Weights of a small mixture-of-experts language model, trained from scratch on English Wikipedia.
Size: 12 layers, width 320, vocabulary 16384, 54.5M parameters.
Below are experts of layer 9 (counted from 0) of a mixture-of-experts language model. Rows are named router (the router's row for the expert) and show model dimensions 160-319. Each number is 500 + 50 x the weight over its row's rms, rounded and kept within 0 to 999. Numbers have three digits each.
After each expert's rows: "comes before" lists some tokens at least twice as common just after its tokens as in all text; "raises" lists some tokens whose logits its average output raises strongly, later layers aside. This comes from a sample of Wikipedia text that the model never trained on. Tokens count by the router's weight.

# expert 14
router:481457470434478406429475601531416504487489431568504543457510586545411574467554453544555521588499487495558469458535581458432427501527375544579490445470580548486443492479461574432566464491623559536571475518519517476511571446377447510560497403475459473550564491393529486497452548527518569516464478498482499528571527439502567447483457600513481460535478530502469464492467595545555465523569481586507424436560553522422462444527468507538523433545495495415468458498460430530560508450530523
comes before: " ", "\n", " 0", " 4", " 6", " 5"
raises: "\n", " ", "-", "ial", " of", " and"

# expert 13
router:586505504459480501516523449508515525474472501461475478608541406518631394504552545492590395513473507560538454529490403505551514449495467467473483447528487592544502551505554470450523465467503430553469422501451512557519436501467582374455426534510466554475468423551525489409540462545479522459508385542464480466512545628491521431390457514437463537505465513445535515517552409539465588421545429503510610547534452485526541474530456461428487515511477439539582594444527492509508536542528443
comes before: " of", " and", " in", " to", " for", "."
raises: " of", " and", " among", " in", ",", " within"

# expert 57
router:536465490468557474532470506575487563490439440478491557429467494467445558459527425520495473564507486505527561469500542470504583545602462484452499476476486499360435531454394558463633475429455553450457487464522487465524514499573478503566579544537426504446638504499504430511468541453588453471531443516580563511514546560490478539579380486523602497581433559455511500492561485594528374530512492442427540528457537547570564465498412474539452514347467456447436465513480548538487457484554514
comes before: " a", " an", " located", " born", " one", " part"
raises: " a", " the", " an", " one", " another", " this"

# expert 85
router:473423537433495481505482497595486571586503485529537472447521604518426548490500536560403522497520466491486509506525531436476469497421481494521423419537536524519483506545452547508562535525529534521478514471560520584458629525400486481548536489428567479556491451456463560563528603420545497463426448559447508486596522446403449452506529524561455423423414512497535424490492551559537435566474413441595489526593551485458448469514491590547544428635516540437488521503544524474445515446465519
comes before: " ", "\n", "|", " W", " L", "–25"
raises: " ", " –", "\n", "ly", ".", " -"

# expert 64
router:499595537514609470460480466513587551441490478535457530498531545426470489494521435483528491396528510537565554536593404527556607465504502492517532455440554520583470493391463521600560483433551440376553503564526405432459494465502513454630483467428452564463474550474490547468482500501525432512563507501484474582474581542520470417592385444504407415460553514470562520535449541538492503578520485538480485535497489559525437571551559530530423545466515516566483562484502449481528560448500476
comes before: " was", " that", " and", " is", " to", ";"
raises: "\n", "),", " in", ").", " by", " |"

# expert 90
router:514536462464486519446526506534552572451572447533473508547571539424478433594504564514406432517475454525390482382560487487551566522602485486508439475348454501460575504443425477491551479548456510450460452565569499515579398486584539525502540488432504546459463506467436517482472514516476422443547449553528509537408539485565416437475503394483492525554444509505528508500597495490473600575557481437502525522533408461501510529427574535477412561434534524493437459468493663483436489464495469
comes before: " in", " to", " on", " by", " as", " known"
raises: " in", " a", " on", " un", " all", " to"

# expert 48
router:541502417452549459514414506511419490430526510544467581468464539506522463404537487536549538587432523484508539464500455411508393497505488578498542414527499404536579584536539534440457523543438450608508480481468558605577528419440414578550558558546541481511496548526447485533482472488572564519505578581568467478531460509535629478500533445503508418468446547462497449535471548483510513430523594444424535494523540551487461566505545439526503437551470600552583559538480497439485538567579525
comes before: " |", " m", " ", "}", " Q", " freestyle"
raises: " |", ",", " S", " W", " A", " R"

# expert 32
router:535465458594444527390512513523481560588493463507464431454470595456447500517594500503494534511524433524523503442560446442472559519591477506518496531503575541442387564459496529406503509475497493508511414548421579431545408481621494426456519479424473443489535429434576454458526528399506555423494448450611463454479569453474553438474470531516571481486516481423429522501525427485542429555462555482525490599513447484515474481424458466498499562486461512457459460563450491429493505536482422
comes before: " the", " age", " population", " a", " $", " 1,"
raises: " a", " 7", " over", " one", " 6", " 14"

# expert 18
router:537523515586442495446568430415549566416493552478514559597513554540474446465497561478501535486507451543471553502554523512547552520498534466442467426474546476499441477406489407549563425564461507442423485496508484431454436483567495510470501507521561503559482583479461478476504473499422399577482534411545551545460567532621470470574471518504500445477540595470510580516462380487478532540426482486421527530442500491507550479369454446482394532582500633554497557518561517467516481484448427
comes before: " he", " the", " it", " she", " they", " there"
raises: " the", " a", " one", " in", " G", " two"

# expert 15
router:468498501602452500555578402432472498590488419595485508509408441498480480533578517474520462436521496507504531426526615491543545489498491532450472563434457580428458526447441532474463471514534494397493475508494565503516458515569534532454478523464443470410486605411541513444525504505395496510619442514558586509514590535553493492471531471423471443517478613486430546504455418482508559491553522517522460518502493513463552523462499511407540506444493499508530491530504376560448568554529625
comes before: " the", " a", " his", " its", " their", " an"
raises: " the", " a", " their", " US", " European", " public"

# expert 59
router:518486474560569402527473570584377546441493584474487515550476471491606473550521500566598541407469506457500490330590424423537564419583486558514505527510609520507559509486610498576509534501425443567503487542433502446561489370569481502523418529444416460462496508509508480476430477491502563533387422515563527433441517529525560492563492559545524479561489510507493502520516485481606477513484534518516437481524474506589429540533562429506609480518447536525465527536502520522437568541425505
comes before: " |", " votes", "%", "/", " points", " hold"
raises: " and", " |", "/", "\n", " or", " the"

# expert 28
router:472453455549424507474369522473542484546425493544548551437470499497576586387607511493484569493523462408582574514582436510423479607457539529465518435499509548542384432535565447512500528520525526557523543448519520434597517518475550430548485474517603527526496442466492468467424511523488485519553485486500460541596489502525455488591472580462505470546438523482448443527498511476463479532528501470594474516543565425503510429564558525578537445463436523482512482455514427489614600455443596
comes before: " |", " ", "-", " –", " S", " -"
raises: "\n", " R", " ", " V", "\"", " D"

# expert 76
router:519498484473520597446558454420521563502435572455501539543530568506607509524482544525470503458465491595562504543497406403598455480492441515544429427491503485482455503412504430493640475470538465488508470568433493541540478478491481473379445589505457495474523393483511459432509456504435441432454512563526401501488555504585525502489461508391492482479495513524534439535489416431422572411507522522428548525455489459496569417450581469457551553408531401522589477462521468504543546486460420
comes before: " of", " and", " were", " are", " in", " to"
raises: " in", " with", " on", " of", " (", " which"

# expert 60
router:564552506589433502578572426413546545564356507555534581450477624466495476541445543443556475549573492504509567504470543561402439511476508526538504501495467495462405411428447536588537484605480525437488535493460505448488472476571528475515547582450488506485542520438442496530526560496384463471549555537501473486418532472585424463535459449512478448533500508457474525512514431536506534528491407475515452525381523490450547547487553507418483570399495487560520478528481464490519458422463535
comes before: " be", " and", " which", " the", " have", " but"
raises: " hold", " en", " mark", " not", " a", " be"

# expert 53
router:453430505476471572451486430472550509533552519533519515461570509490502549493523480509484520493637522463485543550529433527526454543485529508531520514485518532485487442464444528526457495471558466449436421473480598504531455542528589475508532414523502581581518439498489548398482556431479411452423507532524443514395565499446573544542561467483499508554487481502545510437499423529449522395470529446520422517574483585516444538551570493464456432520459477631389558518508506540483526501555536
comes before: " to", " that", " with", " in", " a", " not"
raises: "s", " over", ",", " about", " and", "."

# expert 34
router:507502401472558544544481448463534481447474481483478472530512415500495515475522484525521504524531450551573462565328550557551432553437565520503472466521477497450504477480456575538585465516529496595470464478540461458483502590578577436523593457444545440408476512486502449590560485573421506529437494508432550514562431467520478509498529522429526538564394568509569555546393494505470500563524484558485548440417487523533480476442582488445458503470430476440500495477484439466463557509536522
comes before: " a", " well", " the", " an", " part", " one"
raises: " the", " a", " it", " part", " an", " did"

# expert 47
router:457487518442435430715445493519428447445451539651579568452547435505475510504492424542500431470546489485475491508531477408435583496493439501475554533422521466466553479441439536409589543482562535449567478492510500520492613532593535443482455539399555446599574485493445507449444577570443515519563531468463507454476561510557526525578507499503600535485495458565490478547580555470445434537555415475461462473563515536472521459488561548545508485497565482439471504576470552565475473545574448
comes before: "-", "|", "\n", "|---|---|---|", "=", "|---|---|---|---|"
raises: "\n", "|", "-", "P", "S", "M"

# expert 75
router:496569515516534460469487514454444478496398522506575468461531397556566544453493493443447520572425561596490409452483463523549550556446459489525450380449493435522549511509517453547522514515545405532516492560508555493575558579483537556549444510530560467505471537486554527570536507486562575469472445471365459471484419512497469486584517570438470484547492521477476455512498495437539476558550408468509575482451608556447488531556438546409411555457414510508585404415472449517489549511506443
comes before: " |", " in", " of", " School", ",", "."
raises: ",", "\n", "us"

# expert 78
router:424635527579514481485540627526505557455444467478451459484518512505519502477447548501578587397498460465406476478519486486529491452480541474561504496411463452512504465507494504493562504474430475410427505619469428524468580453589446358459492474528462565436527534496482535516456477452539435567470539509514483496536520559558417540483531462469533516611516475519549562453452542507492558454463526472408580518583547521488616508557562470503462533429497490505406545445527536523479559464495430
comes before: "\n", " ==", " was", " that", " he", " is"
raises: "\n", "anger", " →", "age.", " (Note:", "age"

# expert 38
router:429523484586483399460516561495601515435503506438518465459493528524511498469528510557473510481570482563553557501496470489389577399418472516573497522381588522451565471529491475470473491573490521510464443485551501519518526465521445506503399511511596540438539515478453429501436489452528473505490566401449518521527577450575418562547591489461482495433471533537471416480454540585514478568460549559468417543499475569538490477508569435569523547358488581451551515424602488498543493434515578
comes before: "\n", " |", "7)", "5)", "6)", "1)"
raises: "\n", "}", " ^{", "ister", " "

# expert 49
router:499575481442434410450546507469454474556536494518549542491477472525567541523452456543407513509543528413511587466501528454550511506511518524576506453492352404504464493424517572537555523547545447517518584510483492485542491453517483495519547434501446574570442402485417544521526565569435435431507487482557446455448470426496497539561447430580458435573516425534492503395498522442462452491499447504502542520446579408483469478507548503510442513463559568565423503438494434559476498539467473
comes before: " was", " is", " had", " has", " also", " became"
raises: " was", " is", " also", " and", " later", " has"

# expert 89
router:549568524498452394502573480544472528438428492507479467513502426569466474516564585539493483471425430530485346536509566496572493579438476516414510497552479486561546539493522417552529522574547427520510483555544510584496528458508500508545421525473478485421519428553552402462437496507437576498469493502506500470550418454448481510556563415435456516531540575479526414588492547543449432519510525508452600461509494550538601498568477455430428472426468461482557494562529567413451552502463475
comes before: "\n", " The", " In", " It", " This", " He"
raises: "\n", "il", " The", " Most", "e", " A"

# expert 3
router:471426433508549450563455544514426432462520441497486519458470492536407529479454424435543544537410454503379517426473564434571524489526500512461405482502409442500497507510454536477494448474544501474487507488544525496514471485559546534443378514539433509529478554563517439532482557523502491544443500521477511502566518538492511556551480458503456567587510413481537448455576575510582432403502594559523469512510448568515489497504594495566511474410488434459411489486517541423398503509453386
comes before: ":", "=", "-", " by:", "s:", "idae"
raises: "el", " between", " NHL"

# expert 91
router:574437538499547489453540546462475475502487502443549469576578531520540446501495487514474522386460524537593415638502415563580470586431483519519500485431475482564541408594524396554504561570557448515471424433471482518590434546507580444496404567476544502486546485476520492488539463545523508497509564425528490485435488502504411551426485520537472507475574497435501455472546402432423537498492516470487533454407425532459469527571541440470524576503479467465419480444548500559527541494478472
comes before: " of", " and", " in", ".", ",", " for"
raises: " and", " B", " Sub", " in", "\n", " K"

# expert 56
router:395434451486485479497473472506493492460430496552521439425447470522470443424386485508561478537499461414515444415506540451515532494451493537508587455501554488602502530522512578447416537564487538569581557480484495575521485481560434470513580516467526431504429506450467473467475500531567512492458503534491576536559496481514587480529512573490469467434578566541420485503484589601550444498464519418458442471574649502565499498504584519584456458476427567499544516469585434458501536493560546
comes before: " |", "|", ";", " Racing", " 1", " 3"
raises: " |", " 1", " ", "\n", ":", "-"

# expert 36
router:553402543649459471435429553557452533548447501548476469474426599550493438532495505517534491558618550503518515479550561461504468540420583552534533517474608512473453446493559406464445493522558575477487531467493566462517580466491365540564586464444587469507540446438455456504469472458451511493451411541472456495524426486510560513460516578452536437458467600484542557408548478519535453489493522478472416540459569491521506544536414491495375486503450540530568526473519430537448486486528661
comes before: " |", " 0", " 1", " 2", " 3", " 4"
raises: " |", " ", " 3", "-", " 4", " 1"

# expert 58
router:533460553586435541553628463449528524636585539547532430489400507481450510542523516424482539485496482470543509542543535596483482498494477503511527597393517526484416592465434532495469441515520523392471519484474599435552462513556481499526520442479446479469454591524542519466552506492465465477520540479583553515465566522483508507414543490553488406486542490484461563471465449484411507588471586475455490510574471586503499487422446516466553537497544605522576515526418369602529490553461603
comes before: " the", " a", " his", " its", " this", " their"
raises: " the", " which", " a", " their", " his", " its"

# expert 27
router:412409479588461506463530586601385540531490574537471423475530529548564483473459469489432491477511516557570481460522484463475504541457493517511410497561513499511423576532547440476425445513416467521526565421495465531604484451351404542485508394469507498542476410517519419545539450568532606467529460509439509515592454560573422532466417544541532468474486383489591497448503509409510541495517458450541471434539450521488502554513425545474460477550474498522493441370493490526475460557507546
comes before: " of", ".", " −", " to", " for", " +"
raises: " 15", " 17", " 18", " 14", " 11", " 16"

# expert 46
router:453534527493412447536410531552517481415500469526496532489565418545401460479521441514446424515449575616488474379489463423555550486555471493398557417529485427536576546554512507542540485514564515540495514446520429362375551564452523516523374485517475516548583490523603510477402572442453451469482508560453528382569571475487510542518465439491465455567530547573423466461455517442557482544474449586529436448533566550434521526445541449595489497497489496527439544515457584506466502488484473
comes before: "\n", "-", "com", "(", "org", "C"
raises: " Height:", "^{1}", "agi", "chan", "bi", "iger"

# expert 77
router:520517523511473500649507534506445437534590509524453511536515394487505511434453451506411533465484528481460477537513436589446571469504452582496412536479519524430600488529503490559559500515432490472422497503575436549492486459434495516502555519463546519516441561499487505447494591478541424488450466397459475524479502561546522483621520527527538471511492482480378533446404521464537596499481435418528486500485478513425458553481556537494454449487461555604568500441490478386560419420479423
comes before: " |", " May", "5", "6", " March", " April"
raises: "/", " and", ":", " F", " Mar", " May"

# expert 88
router:451545480473503423487577500528468561510560480476553438475492532531465439411563458509501536532425509512485505525570484513584504441448546554502465488577412460544529518588536491502582452400419487468470462537534509477520535430420462496522575534531482527490491352586531463458527480512535492630444490510421498555424397587477571543463487483504511519525453498474533466519531359390507532456555415535528562467591550438501443412379516476543428493521506482565454555496520584509415502595511525
comes before: " of", " in", " been", " to", " with", " on"
raises: " in", " the", "o", "b", " was", "r"

# expert 62
router:575542471487501447550472528562409446456449478473512535536540527583470489461527502551486495507451513544536522438567442516602550433502447519506496445424438444553520470441477493432574485448510537499449552477494493486510497512575511547478392595525420533539474402544506490447388547522486529518471588508493503541496529603561479596538498528492565526521422463442536547419426357489506393436571528544432485510512500540464541552421486467537541484467496488446532602448537488564394563540534403
comes before: "\n", " ==", "==", ":", " of", " information"
raises: " and", " |", "\n", ".", " of", "ag"

# expert 52
router:434463490568480433433424506515418529596398437499548438466522450564484396474462566511466456560456489580463434518490467510559515560409465526373486423426472484466554423485462530577504511476441470572417473500562423533534557549443473498553537467473503369559472525549528512497578547536565492505471529474474566493562466491433488490439545567560425427448501432461455539415620506536579459481427435504465428519516592512544490480605554518563471506506519473589472496485484479579490422517454468
comes before: " |", "IN", "E", " Lemmon", "_{", " ·"
raises: " |", "ing", "om", "let", "s", "age"

# expert 39
router:513441508433408464625464568604460495397543469568522496448561455524439438451492460485439440569496469554535482523539551533441601530507498459459527540477505557419443474458465531456602541484476529365517492586532540519477530433464545464415477528482477537584536524594478533506490515554529525582494478449466532452495547594528512479548482629448556541552489504554476481497489436441481421568540468578494520503523531548561579444510495493600483473496511477409496451534553566499404505489500496
comes before: "The", "\n", "|", "In", "==", "-"
raises: "A", "The", "In", "M", "==", "==="

# expert 9
router:528549488514544574557520434478592550445612489552503511557539456444472519576517489607446445469519431552578447474561444545499477449551517556465546435514430499412552502396470452454470527443536521414488472524543472492493446534568536524461479560534451509475441520479495429513593483516539475500535496502583459545372535468422485477419591415457514510495487557513581533501531437507438580530548632489483474519565406476549481448524536555477430474522468562471450511561446619489524515480468472
comes before: " by", " to", " in", " as", " on", " for"
raises: " in", " as", " with", " to", " at", " on"

# expert 0
router:461427460625444542492575460485486435617411468524496497363477551494417446569535530444519539598550536563512548503531531529426552474524466518534535544411498553501509523448397538484491521462553591396570550524467493498581548580478511457568454513489425404445473582543567470413517526427500390473501571480516432477502578497534436574487492495470563452527538464539459556527521426513434444532462511504515470529487484513477478469512482477388506464434492473519551483569487426571436424487559612
comes before: " the", " a", " his", " University", " New", " her"
raises: " the", " The", " B", " C", " both", " L"

# expert 70
router:551485511483465497602481593567549504468429514435458424517485418518511530453447415582616476608474536560581541512492518464495481598482554553498521482576450532486511537493462558518523465536483545557448522456552473466488604528469475484549539439599558455569521479449477479536372469488560480540479552555508508498497568547554451558494497551565424497495504579425427467453462536467470541608490458622545537459472506469533521518565447443581583505509577527524541426492573589471476528528534509
comes before: ")", " |", "),", ").", "A)"
raises: ";", ".", "\n", " -", " ", ","

# expert 19
router:462494508593467549509568384489549504430613544528529433483429458435494570606553556537461498452420470423487429452417473573395459538515519486508443416506604591463556531491538475516506485464502503408485447489500517511560426438530463543511490565521486561513502555499492486510500495535534467493517434516565520575450576503549478577481600436404419585487512483409479573509462488511514614446463449502420516488600488490533508509461548500510474542486463525482481460444553571592480457522493420
comes before: " as", " by", " to", " for", " in", ","
raises: " as", " a", " and", " that", " in"

# expert 50
router:515555501438503554472579430524493413433591464467430542448488510448614482534492456527509505569495484495517548613558503578580441426449479494578527477516464568517457480393423567474485512444528550451439545474558606486550436601483560458560495424516445477421474489437521464424552502446462477446506591540574478529434493461435551514396534500465484460469444530485531542470440420448450569477588499521431472533512480489488520499431497479423455545526497475590498503506468559443573468534505510
comes before: " the", " to", " a", "ate", " in", " that"
raises: " the", " his", " a", " this", " their", " each"

# expert 41
router:498433459493485510440497547514404460510425466476424501451473456513459539527568541480523461529488532486437542451459537545368420544507488550548535551491480382456619549486476511521517477566388554533556496464466486504525413453519472519389510569602553479503517541536404424457465462423478538493529456450563472430578553493577560545552505513535532479460508551608421437543477585560547496542513602450393535518604543563524580472504483471585424563476404563453523532453513474508547453496606587
comes before: "|", "-", "\n", " Silver", " Bronze", " 4"
raises: " 4", " 6", " 3", " 5", " 8", " 7"

# expert 26
router:480567412529532545475519475506449527514524459438436522417443532522469555516540539463474535483591523526468454494546541407445562493576527539524477472463568553441412610486490474527552500422544421541521427571453584480472422409498448431491452478492411540376425453505575481475532504487588524484467485447570469472448630411459553473475476532523530430472487478490463540467475414384546450600516443549512493581492520470468499507554520473536564544504592477542510489543525435388531550567399496
comes before: " |", " were", " ", " (6", " (1", " (5"
raises: ";", "\n", " and", " by", " of", " under"

# expert 83
router:493480482548543582443536469525444492573426548531530507487590550454512521602466453479416522521502598460424480514546534491481528412460518432544573470498560444536529480438395488550479593465446542464444488531523496449534428481513458546573529525470476457545496593496507487557545560516512622433528559514463501495486531504512577494454444543554561439391462436478468565451520505570535582498432529488540500469483475527466536503536492459531486482508593461430474491577427537543446425465610562
comes before: " the", "9", "7", "8", " a", "6"
raises: "18", "16", "17", "45", "90", "07"